{
  "num_hidden_layers": 13,
  "hidden_size": 512,
  "n_experts": 48,
  "experts_per_token": 4,
  "d_expert": 48,
  "d_shared_expert": 128,
  "hidden_act": "swiglu",
  "moe_layers": [1, 2, 3, 4, 5, 6, 7, 8, 9, 10, 11, 12],
  "router_score": "sigmoid",
  "normalize_top_k": true,
  "routed_scale": 2.5,
  "balance_loss": 0.000514,
  "balance_bias": true,
  "router_bias": true,
  "init_std_router": 0.00771,
  "lr_router": 0.00149,
  "num_attention_heads": 8,
  "num_key_value_heads": 2,
  "head_dim": 64,
  "vocab_size": 4096,
  "norm": "rmsnorm",
  "norm_place": "pre",
  "norm_eps": 1e-05,
  "positions": "rope",
  "rope_theta": 10000.0,
  "rope_fraction": 1.0,
  "qk_norm": false,
  "attn_scale": 0.125,
  "tie_word_embeddings": true,
  "parallel_block": false,
  "init": "uniform",
  "init_std_qkv": 0.0241,
  "init_std_o": 0.00472,
  "init_std_up": 0.0241,
  "init_std_down": 0.00472,
  "optimizer": "adamw",
  "learning_rate": 0.000938,
  "beta1": 0.9,
  "beta2": 0.99,
  "weight_decay": 0.44,
  "lr_head": 0.00636,
  "warmup_steps": 259,
  "schedule": "wsd",
  "decay_fraction": 1.0,
  "decay_shape": "linear",
  "final_lr_fraction": 0.1,
  "batch_tokens": 131072,
  "max_seq_len": 1024,
  "doc_mask": false,
  "z_loss": 1e-05,
  "train_tokens": 515900000,
  "max_steps": 3937,
  "dataset": "wikipedia_en"
}
Below are experts of layer 8 (counted from 0) of a mixture-of-experts language model. Rows are named router (the router's row for the expert), gate (a neuron's input weights, with its number), up (a neuron's input weights, with its number), down (a neuron's output weights, with its number) and show model dimensions 0-63. Each number is 128 + 24 x the weight over its row's rms, rounded and kept within 0 to 255.
After each expert's rows: a language model's description of what the expert responds to; "comes after" lists some tokens at least twice as common just before its tokens as in all text. This comes from a sample of Wikipedia text that the model never trained on. Tokens count by the router's weight.

# expert 0
router [ 91 119 129 136 110 165 150  92 129 126 132 169 147 138 125 148 127  75 136 124 147 128 120 174  95 128 116 136  86 124 131 104 101 140 129 116 117 130 167 148 111 130 124 150 130 175 138 154 138 118 151 124 151 140 110 149 153 142 124 154 133 163 112 128]
gate0 [136 162 121 151 132 113  66 126 111 120 105 119 132 132 154 102 102 131 141 117 124 144  90 131 134 119 118  77  99 125 122 139 145 144 158 131 108 109 140 145 144 136  98 119 132 102 112 155  87 105 122 120  99 100 120 109 106 110 144  96  97 149 131 141]
up0 [149 154 131  77  98 109 164 115 136 144 110 156 114 113 106 142 133 118 114 182 106 117  84 127 148 104 109 150 172 133  85 109 136 118 126 135 138 129 140 132 156 151 148 132 126 121 164 102 139 167 138  75 157 165 112 111 115 117 137 122 125 141  95 141]
down0 [150 118 125 150 150  97  93  92 147 142 114 124 172 172 134 118 136 113 136 118  68 164 103 116 144 121  82 118 115 128 141 124 141 122 163 153 134 140  85 164 118 118 168 125 133  91 119 126  88 144 154 122 133 145 180 129 131 123 149 155 128 122 100 120]
gate1 [123 103 116 129 108 112 124 123 117 107 128 135 144 108  99 149 145 141 124 126 162 201 166 143 139 129 130 140 122 140 122 138  94 130 117 112 116 151 120  63  94 114 158 119 133 115 121 121 165 147 137 108  96 161 135 138 151 117 122 147 160 170 104 107]
up1 [155 117  80 123 176 115 110 121 155 128 136 152  96 161 119 100 101 158 133  59 172 101 121 118  93 198 103 159 115 150 119 141 109 106 148 110 140 156 157 131 139 153 104  89 127 138  80 106 115 103 160 117  97  89 129 109 144 140 150 126 106 144 130 142]
down1 [135 165 159 149 126  95 104 134 138  83 115 171 142 108 167 120  97 151 113 110  84 130 130 112 132  81 123 140 115  93 103 102 136 132  81 120 137 161 106 130 150 155 118 161 156 114 146  96 155  96 148 127 109 117 175 123 126 144 143 100 102 136 138 168]
What it handles: Capital-letter pieces and digits inside abbreviations, codes and country names, often in chart or spec tables, such as ARIA, US, B.E.2c.
comes after: "9", "0", "I", "C", "S", "A"

# expert 30
router [105 138  97 158 148 150 102 139 153 121 113 152 125 146 104 169 100 110 149 132 133 132 147 156 108 116 120 104 130  85 157 122 142 141 176 133 127 113 147 154 134 105 130  99 147 147 137 114 108 124 128  96 155 100 112 162 117 128 126 159 115 101 128 115]
gate0 [136 126  59  96 152 152 118 162 130 135 162 116 124 104 119  74 104  68 131  99 121 141 143 134 120 121 120 138 126 123 124 108  93 104  89 114 122 153 105 138 149 154 151 161 129 100 121  89 181 138 103 105  87 142 166 150 104 134  80 135  91  97 145 133]
up0 [155 157 123 119 126 183 145 113 115  65 111 118 174 176 112 119 114 164 119 103 117 126 112  91 164 112 142 135 140 116 147  50 124  87 114 150 114 163 132 132 142  97 137  96 102 122 113 143 122 101 141 150 161 105 118 135 129 110  99 113 163 155 136 135]
down0 [136 123 168 123 119 102 163  79 136 133 125 145 120 114 135 169 144  91 138 135 138 129 130 113 133 149 122  44 115 160 123 161 111 122 172 123  86 121 145  99 153 107 138 135 153 161 132 121 134 148 152 137 134 123 144  92 138 123 143 161 148 125 124 119]
gate1 [110 118  75 130 146 124 111  86 107 122 137 133 121 141 153 170 143 142 160 166 110 137 139 168 149 109 110 170 119 168 133 134 131 133 123 131  77 106 114 134 115 146 148 156 133 120 140  98 108 110  83 108 179  77 135 129 145  85 141 115 162 108 112 132]
up1 [121 111 101 160 131 129 134 127 157 173  95 163 156  90 154 117 133 128 113 104 132 159 111 139 144 144 142 109  92 118 112 145 127 142 139 123 110 122 174 123 108 165  69 125 147  92 134 105 136 139 138 138 145 118 127 149 123 110 117 113 114  96 149 101]
down1 [151 125 155 161 107 129 141 134 130 122  97 137 138 119  96 112  85 167 139  96 159 127 121 102 104 140 108 107 151  98 150 170 114 134 132 101 140 108 137 121 157 124 132 117 127  95 146 138  94 104 158 168 136 144  71 133 123 154 115  95 109 107 119 125]
What it handles: Digits in numbers, years, scores and fractions, mostly in tables and dates, plus number words like five and word starts like s, th.
comes after: " ", "2", "–", "1", " (", "-"

# expert 2
router [124 101 129 132 132 167 131 109 122 129 113 141 131 147 147 139 122 113  93 149 145 134 114  85  92 154 159 135 157 120 105 136  71 152 131  91 119 135 155 141 112 138 115 139 127 109 103 114 105 130 178 110 139 144 122 120 119 142 114 153 134 124 165  89]
gate0 [104 114 119 121 114 152 123  95 140 120 136 104 105 133  94 124 136 107 147 112 121 102 182 141 136 163 122 120 133  89 114 122  60 139 146 156 154 167 132 203 126 136 128 212 128 133  75 107 110 122 170 129 135 168 155 145 160 123 148 105 142  81  90  85]
up0 [134 139 125 121 111 146 136 166 145 165 128  93 130 161 124 127 130 122 159  81 117 136 139 116 138  98 107 123 119 124 132 176 152 141 119 131 120 135 131 134 144 119 143 108 112 124 104 126 152 108 108 177 144 165 139 107 133 126  90 167 129 107 150 148]
down0 [108 128 136 159 151 143 120 144 201 139 140 139 106 112 146  87 103  93 136 134 141 153 125 104 129 130  96  87 142 138  94 126 161 116 159  99 114 118 133 151 132 132 145 136 164 124  62 135 130 111 115 155 113 117 152 153  91 131 118 149 136 108 114 137]
gate1 [154 141 126 154 148 102 169 174 130 109 153 120 148 132  91  91 115 124 158 153 154 104 122 131 169 130 171 168 118 141 121 174 144 139 127 167 117  96  57 115 112 141 125  91 123 115 187  82 134 160  97 146 150 123 121 144  94 128 115 143 116 156 148 141]
up1 [155 139 161 125 143 112 108  98 155 119  95 147 151  95 129 111 138 123 115  81 119  78 134 112 175 146 111 122 134 143 146 140  87 115 113 106 143  79 173 125 159 113 108  92 145 141 196 156 102 127 134 150 122 124 156 112 105 141 150 126 129 146 149 103]
down1 [142 181 113 155 159 138 148 108 120  72 123 182 146  93 116  97 124 130 125  97 174  83 151 153 141 118 125 112 122 112 121 156 141  94 142 105 144 107 190 137 127 129 111  92 129 118 142 157  68 123 124 144 134 172 138 172 100 118 161 147 151 123 128 143]
What it handles: Articles and determiners like the, a, this, often right after of, in, to, starting a noun phrase: of the, as a, The Lord.
comes after: " of", " in", " to", " for", " at", " on"

# expert 23
router [ 94 151 108 142 153 153 139  99 114 147 106 112 134 141 124 127  65 105 141 132 144  97 118 161 120 147 112  85  98 101 140 135 111 119 137 128 134 103 142 114 132 113 125 133 136  96 141 130 115 144 138  96 158 134 112 154 125 132 106 141 107 126 128 102]
gate0 [136 121 137 167 172 124 148 174 109 111 112 128  94 125 122 120 129 105 104 112 114 139  96 141 126 170 111 130 102 113 127 145 111 122 135 169 142 153 155 122 113 162 107 153 102 143 140 103 151 147  76 138 122 164 113 155 140  78 111 110 146 126 106 145]
up0 [158 132 144 148 109 114 143 182 151 148 106 152 151 137  70 114 104 155 104 155 152 176 120 158 110 116 138 117 134 130 103 147 163 101 157 127 116 132 120 113 114 138 151 111 150  78 166 167  94 143 100 132  84 132 107 118 114 129 163 136 121 145 138 115]
down0 [117 130 140 120 116 130 164 107 126 157 134 123 128 131 114 138 159 138 114 121 100 136 138 121 158 119 160 105 153 105 149 118 146 125 124 139 143 147 149 136 139 151 129 116 149 104 115 170 109 137 110 122 146 134 128 167 133 100 100 105 137 132 158 155]
gate1 [161 165 144 167  67 160 100 117 129 116  99 100 142 106  86  88 148 150 105 118 125 154 168 161 141 127  86 107  76 119  94 132 108 117 121 164  89 116 129 144 140 119 150 104  80 131 148 119 125 149 109 175 149 127 165  96 145 130 104 145  90 154 138 114]
up1 [118 128 146 138 107 103 123 175 133 150 148 117 136 125 166 115  84 161 126 139 129 135 154 147 158 120 146 172 107 172 154 136 176  95 108 108 153 127 112 118 103 128 111 116 142 115 137 166 114 104 105  96  90 128 122 112 116 164 186  90  89 126 101  97]
down1 [ 82 114  79 101 127 141 181 126 139 142 122 110 174 106 122 149 117  81 158 137 114 155 170 112 121 128 125 135 150 116 125 169 139  76 119 144 176 169 120 166 103 116 114 126 132 164 132 126 150 181 152 127  79 164 188 154 131 148 125 110 117 143 166 164]
What it handles: Capital letters beginning proper names, often split off inside tables and credit lists, such as K-adett, Bl-oom, Z-houshan, M-azin.
comes after: " the", "-", " (", " \"", ",", ":"

# expert 13
router [130 123 139 122 109 103 151 133  88 137  94 120 124 146 133 154  76 107 122 150 130 130 120 160 126 140 114 135  71  91 136 131  87 128 145  78 124 119 105  98 133 141 122 115 106 139 148  96 134 120 164 127 123 140 111 110 143 136 116 140  95 106  86 112]
gate0 [145  92 104 106 111 137 139 126 116 109 128 109 145 137 120  97 135 102 126 142 123 119 126 174 148 102 108 172 148 110 121 142 119 119 125 178 117 127 177 110  84 136 111 142 135 140 169  95 111 105 105  71 114 142 116 129 189 140 118 143 146  96 116 132]
up0 [162 136 109 123 158 102 104 138 157  89 106  92 126 129 166  99 133 122 156 123 126 120 145 107 160  95 146 148 116 123 172 130 127 152 104 148 118 143 141 183 119 160 132 137 121 142 132 128 116 122 142 153 147 159 132 135 129 132 134 122 110 134 150 124]
down0 [143 133 136 132 155 117 152 136 134 145 131 162 146 121 112 149 169 146 137 125 142  95 140 132 122 146 120 120 151 125 111  95 110 149 147 103 123 115 184 132 125 146 138  98 142 134 136  92  92  82 141 114 144 164 145 148 111 130 143 134 141 171  92 141]
gate1 [164 113 148 124  98  88 117 160 142 156 160 148 109 138 128 101 124 109 176 112 164 144 131  98 143 148  95 129 154 154 171 148 127 117 143 146 129 113 114 104 150 130 102 113  94 133 129  92 131  88  94 101 120 113 155 166 136 134 123 161 136 108 132 157]
up1 [163  86 147 100  81  72 127 108 108 129 128 151 130 100 132 112 159 129 163  80 120 144 152  86 149 143  94 141 104 146 159 148 132 136  77 137 108 130 102 168 117 117 119 109  68 112 164 110 156 120 100 133 107 141 125 137 157 113  97 113 110 149 160 173]
down1 [159 116 130 114 128 104  97 114  79 142 154  71 107  97 132 143 129 182  86 103  85 105 143 149 113 120 140 112  88 138 116 119 136 151 142 145 108 133  94 121 102 115 150 142 160 127 124 145 155 157 132 110 104 138 137 157 125 131 137 139 123 135  68 122]
What it handles: Commas, semicolons, colons, slashes and table pipes separating fields, such as Ohio, United States, Stadium: Celtic Park, Symphony No. 1 in.
comes after: "0", "4", ")", "3", "5", "6"

# expert 4
router [137 134  90 140 135 132 142 122 121 132 124 150 147 136 134 153 123 118 124 151  93 131 184 134 111 165 149 144  75 114 113 133 112 123 121  82 134 147 136 105 100  72 108 103 141 155 147 128 138 172 155 117 150 141 113 127 120 114 121 159 153 111 139 102]
gate0 [113 135 119 156 177 103 154 114 141 126 131 122 118 118 117 113  67 145 164 124 144 116 131 138 135 154 113 138 109 126  98 119 123 123 163 123 134 146 124  92 143 162 147 113 151 129  68 109  98 140 135 145 153 127  89  96 105 131 135 139 178  98 130  98]
up0 [152 129 147 176 131 110  79 120 148 119 130 128 116 140 152 130 109 152 123 173  97 111  97 143 143 100  89 106  96 112 174 154 144 120  88 120 175 176 142 142 134 140 134 118  85 131 113 118 135 104 136 165 132 126 137 189 121 154  82 116 112 182 112 124]
down0 [134 146 134 111 107 159 126 151 197 128 176 147 118 131 135 135 119 122 158  76 154 135 114 136 175 142 124 104  90  98 133 134 149 126 174 183 147 139 120 109  90 109 104 114 117 104 143 113  92  90 134 153 161 126 105 110 124  86 146 164 165 146  96 118]
gate1 [ 96 120  91  97  95 142 143 118 123 161 106 143 156 166 117 205 134  99 148 157 129 126 123 135 127 122 128 115 135  88 161  99 170 170 148 141 111 151 165 122 102 113 155  92 150 150 118 131 162 107  95 155 143  93 149 148 142  83 126 143 156 124  85 175]
up1 [112 114 137 181 153  97 106 177 107 109 143 170 132 137  98  83 119 126  99 143 163 145 124 127 128 154 145 115 104 101 103  94  82 103 137 164 142 130 110 116 127 154 107 158 115  90 132 130 106 187 157 113 104 145 141  82 131 151 139  92 110  81 144  96]
down1 [142 101 106 131 129 153 155 162  88 137 149 106 148 132 140 139 143 101 175 157 105 126 181  98 128 124 137  73 143 132 113 133 120  96  98 125 119  94  99 166 112 100 120 118 118 166 154 147  96 165 120 111 134  78 126 148 150 120  99 114 116  98 110 144]
What it handles: Line breaks, pipes, dashes and first word pieces at the start of table cells or list items, especially sports tables and climate boxes, like ex, DF, °F.
comes after: "\n", " ", "|", "===", "==", " =="

# expert 40
router [111 140 122 162 132 121 130 133 144 114 114 125 136 142 168 149 108  97 150 137 133 137 134 164 124 102 167  98  91  79 114 123  71 119 111 165 126 155 131 137 140 132 162 142 110 148 158 136  95 150 142 160 125 183  99  98 111 119  99 153 135 116 158  81]
gate0 [114 103 164 156 152 141 131 152 127 129 112 142 100  93 121 165 136 152 122 135 127 102 122 144 135  68 121 130 161 114 108 144 158 139 137 146 107 135 157 116 106 127 121 140 136 149 114 104 121 143 152 141  92 155 132 135 135  98 142 139 170 149 163 103]
up0 [158 105 112 153 137 105 139 119 133 107 100 132 144  93 140 143  82 116 196 128 166 120 127 113 126 138 104  97 133 115 132 132 111 101 144 167 134 138 115 158  97 134  94 147 147 155 147 163 102 118 162 136 117 154 176 179 116 107 128 148 112 121 139 175]
down0 [126 100 163 123 151 122 117 134 114 122 153 115 152 128 114 168 144 130  92 152  95 133 108 122 153 122 119 174 143 152 144 117 158 122 100 148 143 137 116 116 111 131  84 129 108 166 105 137 147 197  82 118 122 113  90 149 121 142 113 125 141 126 133 159]
gate1 [112 137  80 131 117 127  85 111 140 122  92 121 139 112 155 172 149 143 190  90 112 155 162 129 117 152 137 115 163 162  94 100 125 157 126  96 133 126 142 113 137 129 134 147 131 169 148  96 138 143 136 168 148 138 128 127 150 129 149 156 102 128 128 120]
up1 [113 145 143 146 154  65 104 130 125 128 165 128 143 145 132 120 115 171 141 106 128 134 131 121 123 117 112 168 122 130 105 138 114 128 106 112 122 135 163 100 149  98 116 164 128 118 146  70 140 158 131 126 106 147 103 104 102 147 154 125 142 140 126  94]
down1 [134 183  88 100 145 162 167 150 110 109  90 135 116 117 187 162 139 124 120 110 138 167 118 107 123 123 124 156 134 153 139 141 107 162 123  82 125 116 137 118 120 144 152 154 176 139 114  93 118 128 136 135 146 140 152 140 119 148 120 130 105 113 118 113]
What it handles: Initial capital or lowercase letters and first pieces of names and words after the, of, or a comma, like N, Pr, prot, Urmila.
comes after: " the", " of", " and", "-", ":", " in"

# expert 17
router [122  99 105 119 166 151 161 119 104 125 124 108 152 140 155 116 102 125  99 163 102 147 137 201 124 140 156 116 134 130 104 106 112 154 149 124 125 121 141 115 121 132 132 146 120 165 115 125 128 161 143 150 142 108 127 143 154 127 122 127 158 133 179 101]
gate0 [164 109 146 114 103 149 114 147 127 115  97 122 120  78 156 130 104 112 164 168 151 124 151 150 109 131 166 154 185  97 170 108 114 105 185 144 141 166 118 133 138 121 134  98 102 144  99 106 104 177 106 144 118 117 113 148  87 144 133 111 135 150 143  94]
up0 [117  94  95 167 103 109 123 119 128 123 155 134 169 189 111 146 104  96 175 109 104  97 149  96 130 127  90 176 131 113 111 125 132 114  95 127 152 134 102 150 155  95 113 135 155  88  93  94 100 141 149 129 181 170 111 130 119 135 128 112 118 151  87 130]
down0 [ 88 181 134 141 179 163 140  99 158 101 137 138 134 136 111  92 150 116 110 109 160 147 102 130 147 109 108  96 130 166 127 120 140 159 122 140 147 141 117 148 103 124 134 138 162 184 112 144 125 149 138 108 116 116  69 109 118 129 120 151 141  83 137 144]
gate1 [192 121 103 173 109 128 131  88 117 124 124 163 120 180 152 174  96 108 187 127 106 169 121 115 110 145 151  56  92 119 142 129 116 115 138 161 152 141 134 160 112 113 142 128 147 105 174 146 116  98 121 140 126 119 150 158 127 107 122 114 127 115 119  87]
up1 [169 131 121 149 104 141 151 120 119 143  99 125  64 182 108 144 122 134 153 102 121 125 124 135  81  92 101 114 130  74 160 167 128 120 161 159 118 148 123 110 102 106 173 132  97 133 143 135 123 126  86 135 133 127 146 149 109  97  98 183 126  93 115 108]
down1 [146  98  95 137 149 102 118 160 105  99 130 157 118 129 145 112 113 149 104 121  95 149 123 130 162 147  84 131 118 144 135 141 123 124 104 151 132 126 121 114  78 157 161 113 157 100  84 126 180 145  91  84 108 144 121 189  86 154 144 148 119 132  77 119]
What it handles: Bare spaces and opening parentheses in tables and infoboxes just before digits, such as ZIP code: 56073, coordinate marks, 6 (10).
comes after: " |", "|", ";", ":", " in", " /"

# expert 6
router [105 162 110 163  82 126 140 127 151 153 102 147 124 162 133 128  97 110 128  87 103 143 186 168 104 170 141 126 120 132 156 113  97 134 133 122 164 132 120 149 144 111 116 118 132 145 150 159 143 122 126 125 140 154  88 137 133 104  99 174 105 128 154  77]
gate0 [155 133 181 130 129 162 157 110 139 131 137 152 126 143 104 166 148  84  99  85 116 113 123 100 139 117 122 106 168 110 138 144  85 152 134  82 139  93 180 124  91 158 123 157 138 166 165  86 108 111 150 110 122 135 121 132 141 107 131 156 119 119 109 140]
up0 [155 101 114 117 128 105 108 150 164 173 141  93 130 140 152 153 111 102 140 101 123  91 120  89  93 160  95 150 134 121 156 163 138 133 142 124 116 112 166 156  89 133 131 117 105 111 113 133 132 107  78 114  92 138  95 143 134 142  91 150 110 111 164 149]
down0 [145 132 137 110 115 175 179 121 130 117 101 112 129 135 134 140  99 187 113  82 114 142 144 150  97 142 131 155 123 113 124 144 132  86 104 127 113 134 143 148 101 129 137 113  96 123 162 109 109 119 198 163 137 128 131 154 157 150 118 136 171 127  88 120]
gate1 [ 72  99 114 101 168 124  98 108 153 144 105 146 168 129 124 112 114 149 123 129  96 151 149 120 172 150 151  99 171 147 133 161  80 128 148 114 128 110 152  86 123 139 121 166 151 151 142 136 121 156 139 112 162 112 142 108 105  91 116 168 137 155 119 130]
up1 [159 151 115  84 118 124 132 156 146 152 139 108 156 170 110 133 135 152 125 107 114 172 156 129 116 159 158 120 158 142 113 113  93 145 104  90 119 129 104 161 112 125  75 122 144 156 180 142 123 118 107  87 152  95 133 137 146 116  95 179  84 104 186 159]
down1 [ 90 135 136  92 160 125 127 118 134 128 131 158 166 132 121 122 124 140 125 108 101 116 105 148 153  86 123 122 115 105 104 169  72  94 122 152 119 126 155 129 141 135 175 138 102 116 137 128 163  85 108 154 172 146 147 114 111  96 133  84 134 136 117 112]
What it handles: Sentence-ending periods, quote-period combinations, line breaks, table separators, heading markers, and final year digits such as 1776, 1933.
comes after: "0", "1", "2", ".", "9", "8"

# expert 21
router [118 122  91 152 143 102 153 102  92 148 157 135 116 126 107 153  85 121 117 131  93 134 148 109 122 124 131 117 144 102 118 143  93 171 144 117 132 151 113  93 134 108 114 110 190  92  92 110 129 144 189 145 138 129 160 108 157 105 147 153  99 146 148 105]
gate0 [127 133 125 153 125 120 127 116 129 151 106 112  93 123 161 125 139 111 110 103 129 132 131 131 111 154 120  89 117 128  97 103 119 119 169  96 114 145 149 104 126 133 132 104 127 148 128 132 113 112 151 135 149 119 117 101 125 161 154 155 113 151 134 150]
up0 [103 155 149  76 119 134 113 150 121 109 144 130 103  70 117 120 111 112 117 117 146 143 162 100 124  87  98 139 111 113  99  92 142 133 163 138 108 153 173 147  95 126 143 109 159 135 141 148 142 143 114 116 127 118 150 113 115 150 153 131 108 119  92 157]
down0 [160 153 147 135 134 128 119 129 108 145 174  76 132 122 177 108 165 129 134 148 124 130 175 151 116 155 125 115 153 118 109 122 125 100 110 126 139  97 118 128 134 156 109  91 141 103 144 150 101 151 141 142 149 111 124 135 126 128 126 119 122  97 111 148]
gate1 [135 147 119 129 136 114 163 130 107 139 132 108 128 116 155 148 126 162 102 132 129 125 123 180 155 135 161 125 148 149 112 147 116 107 109 141 141 162 149 157 120 116 152 129  94 142 199 139 136 151  96 153 119 137 115 101 100 120 110 130 128 123 151  79]
up1 [146 105 100 136 123 137 122 120 128 116 109 151 161 139 151 116 132  99 140 131 114 135 126 108 126 127  76  73 105 135 114  68 108 139 128 104 145 134 169 144 115 175 136 107 114 140  93 158 159  75 117 146 146 142 114 180 119 147 123 144 157 130 119 158]
down1 [133 124 134 110 122 117 135 100 122 127 112 145 134 159 122 102 160 127 110 116 163 126 103 138 116 132 156 113 116 164 123 179 143 138 117 102 101 138 124 118 114  93 144 143 157  55 143 125 135 141 137 137 121 189  99 116 129 108 103 116 140  80 133 124]
What it handles: Line-initial dashes in infobox lists (- County:), hyphens and en dashes in scores and compounds (US-based, 2–1), plus In, un, is.
comes after: "\n", " was", " it", " It", " is", " /"

# expert 18
router [139  93  79 135 145 145 150 120 133 117 116 124 113 134 155 160 114 140 128 101 126 137 124 111 102 155 127  96 117  77 132 105 123 113 163 124 139 131 143 126 121 155 126 105 148 144 127 172 109 146 148 118 145 151  98 149 148 133 118 135 144  87 132 109]
gate0 [128  98  87 115 114 127  87 126 140 132 208 105  96 138 122 160 138 156 172  96 162 130 128 152 139 127 115 137 155 133 157 127 150 182 147 163 124 109 181 128 114 108 147 128 126 125 140  94 162 116 130 135 147 120 120 138 167 150 158 155 148 119 152 109]
up0 [131 153 118 168 143 120 110 123  77 159 106 126 118 104  74  72 130 148 127 112 123 113 137 136 190 143 115  99 105 124 139  91 101 156 132 130  98 146 103 125 128 159 124 156 176  76 150 139 159 174  83 109 103 126 149 139  77  66 127  93  93 130 104 141]
down0 [112 105 148 150 144 101 187 157 112 153 136 120  96 133 107 123 119 139 142  90 167 115 149 179 112 143 135 164 100 151 169 119 117  80 146 149  99 133 139 102 118 115 117 126 127 142  98 114 110 168 134 132 125 142 129 123 119 124 143  94 146 131 118 135]
gate1 [123 103 114 155 147  93 145 130  99 160 110 138 108  82 137 127 133 118 133 164 167 120 108 127 150 142 140 124 153 103 178 123 171 149 171  99 125 121 145 121 131 106  96 134 150 160 118 105 135 135 136 137 117 167 153 104 146 116  92 113 108 110 128 159]
up1 [122 116 140 107 117 128 149 156  91 116 143 169 131 136 154 138 147  66 107 158 127 116 123 153  98 140 124 135 128 123 113 127 115 156 150 110 131 124 113 167 103 134 144 144 126 134 158 147 147 129 102 135 150 104 118 134 140 152 145 114 144 152 111 133]
down1 [103 155 113 131  93 152 125 154 142 155 129 131 112  96 123 112 125 141 166 112 100 141 161 200  92 143 113 127 101 138 157 124 144 126 189 151  92 154 153 166 148 146 120 107  90 117  62 125 120 127 119 145 132 100 142 104 121 131 135 119 145 185 135 128]
What it handles: Articles, possessives and prepositions after verbs or in set phrases, e.g. went on a, played a key role, with, their, its.
comes after: " of", "'", " in", " to", "ed", " with"

# expert 12
router [111 117  72 138 142 165 137 104 153 117 176 150 128 137 128 134  99  82 151 148 103 136 183 135 145 159 174 115 134 128 142 117  97 149 125  95 156 115 122 122 167 148 146 138 127 187 153 156 125 142 155 110 147 125  94 116 110 108 120 168  96 117 154 100]
gate0 [107 122 100  72 123  87 145 134  91 133 171 105 104  74 127 143 142  76 126 127 141 149 138 104 142  92 149 148 131 141  99 145  85 150 131 145 125  90 120 109 131 130 110 124 129 143 116 126 156 109 146 137 141  94 120 143 154 150 148 100 117 157 129  75]
up0 [126 184 187 141  86 109 104 100 105 105 105  94 135 168 116 101  91 174 135 118 140  95 100 161  90 104  86 129 106 126  98 125 174 124 149 109 133 134 140 113  96 115 141 144 165 131 110 115  93 138 114 116 130 153 169 145 160 126 137  95 110  95 112 124]
down0 [133 186  79 154 142 173 159 139 164 135 130 143 137  95 109 130 161 168 109  83 131 119 112 160 102 149 112 149 162  99 147 112  92 110  65 120 134 171 122 112 111 155  85  73 162  97 116 111 174 135 128  90 140 166 127  86 101 165 160 134 138 108 107  62]
gate1 [116 115 138 127 109 125 162 105 133 132  82 139 136  98 126  95 170 120  76 127 151 124 136 146 118  90 127 158 105 114  85 146 152 121 149  90 152 153 160 104  74 121 139 126 151 129 136 134 125 141 103 116  97 135 148 134  93 118 150 107 110 121 115 132]
up1 [141 137 136 126 163 140 163 112 165 161  91 138 124 115 133 115 111 156 138  95 160 121 127 141 133 111 152 102  98 131 128 172 108 149 136  93 108 105 174 113 143 140 111 112 133 142 124 155 122 127 129 122  85 111 149 146 117 143 167 146 144 150 107 128]
down1 [109 141 119 102 110 108 130 121 109 204 129 162  93 168 125 121 123 129 165 126 175  79 121 107 151 135  85 127  82 101 123 120  99 125 128 151 136 175 118 123 152  84 112 158 124 159  97 106 103 122  87 127  97 170 140 131 138 110 143  84 124 174 128 148]
What it handles: Line breaks ending lines or table rows, plus heading markers and words like career, also, He in biography section titles.
comes after: "\n", " |", ".", "==", ")", " ="

# expert 31
router [104 127 123 128 156 125 130 112 103 136 117 143 172 176 110 180  72 106 108 194 121 147 114 130  87 176 147 101  82  96 107 133  85 146 123 138 152 127 163 109 135 139  92 111 157 132 148 111 130 148 182 120 157 146 104  98 151 150 157 145 106 133 138  73]
gate0 [113 102 156 156 137 137 145 145 122 131  84 170 122 180 106 132 142  96 127 111 113  98 122 122 177 173 136 136 148 147 144  89 161 106 164 112 118  99  95 135 144 120  52 155 135 104 106 129 115 112 113  96 109 164 132  87 135 118 119 137 129 109 139 141]
up0 [136 112 121 161 142 120 136 125 110 162  89 158 136 143 139 121 157  94 132 107 130 100 143 148 154 126 151 138 154 110 106 180 121 115 128  90 115 151 117 116 133 163  77 101 101 128  87 131 149 107 129 137 126 104 133  86 135 171  80 135 139 132  66 135]
down0 [127 140 111 116 121 140 147 140 188 144 173  86 124 156 122 131 104 119 138 114 173 118 156 163 165 121 132 121 103  97 157 125 119 118 119 113 114 159 121 143 137 106 122 114 149 161 154 148 145  97 116 102 140 106 139 122 166 146 133 146 160 102 130  92]
gate1 [123  99 167 120 138 104 120 103 133 116 165 102 138 132 125 120 166 111 153 103 166 147 128 159 101 116 121  89 122 159 127  71 102 159 134 104 109 153 100 118 152 190  99 117 116 104 157 110  90  98  91 130 129 129 132  98 111 137 132 113  90  94 126 107]
up1 [104  70 161 116 133  91 132 170 139 121 152 146  99 105 122 146 164 140 161 106 156 195 111 120 165 149 134  99 103 165 121 139 114 139 154  83  89 125  93 151 169 156 167 100 120 144 145  89 119  95 139 128 130 133 135 133 148  98  96 151 152 116  71 110]
down1 [142 115 140 103 112 159 137 121 127  66 148 118  92 133 107 149 155 155 133 125 118 119  95 191 153 124 169 124 130  98 144 137 153 164  98 120 105 126 131 100 103 139 163 118 103 157 147 148 120 103 144 130  84 144 143 148 114  69 116 118 151 134 127 145]
What it handles: First digits of numbers in sports league tables and results, like played, won or time columns, plus odd letter fragments in rare names.
comes after: " ", " (", " B", " $", " M", " T"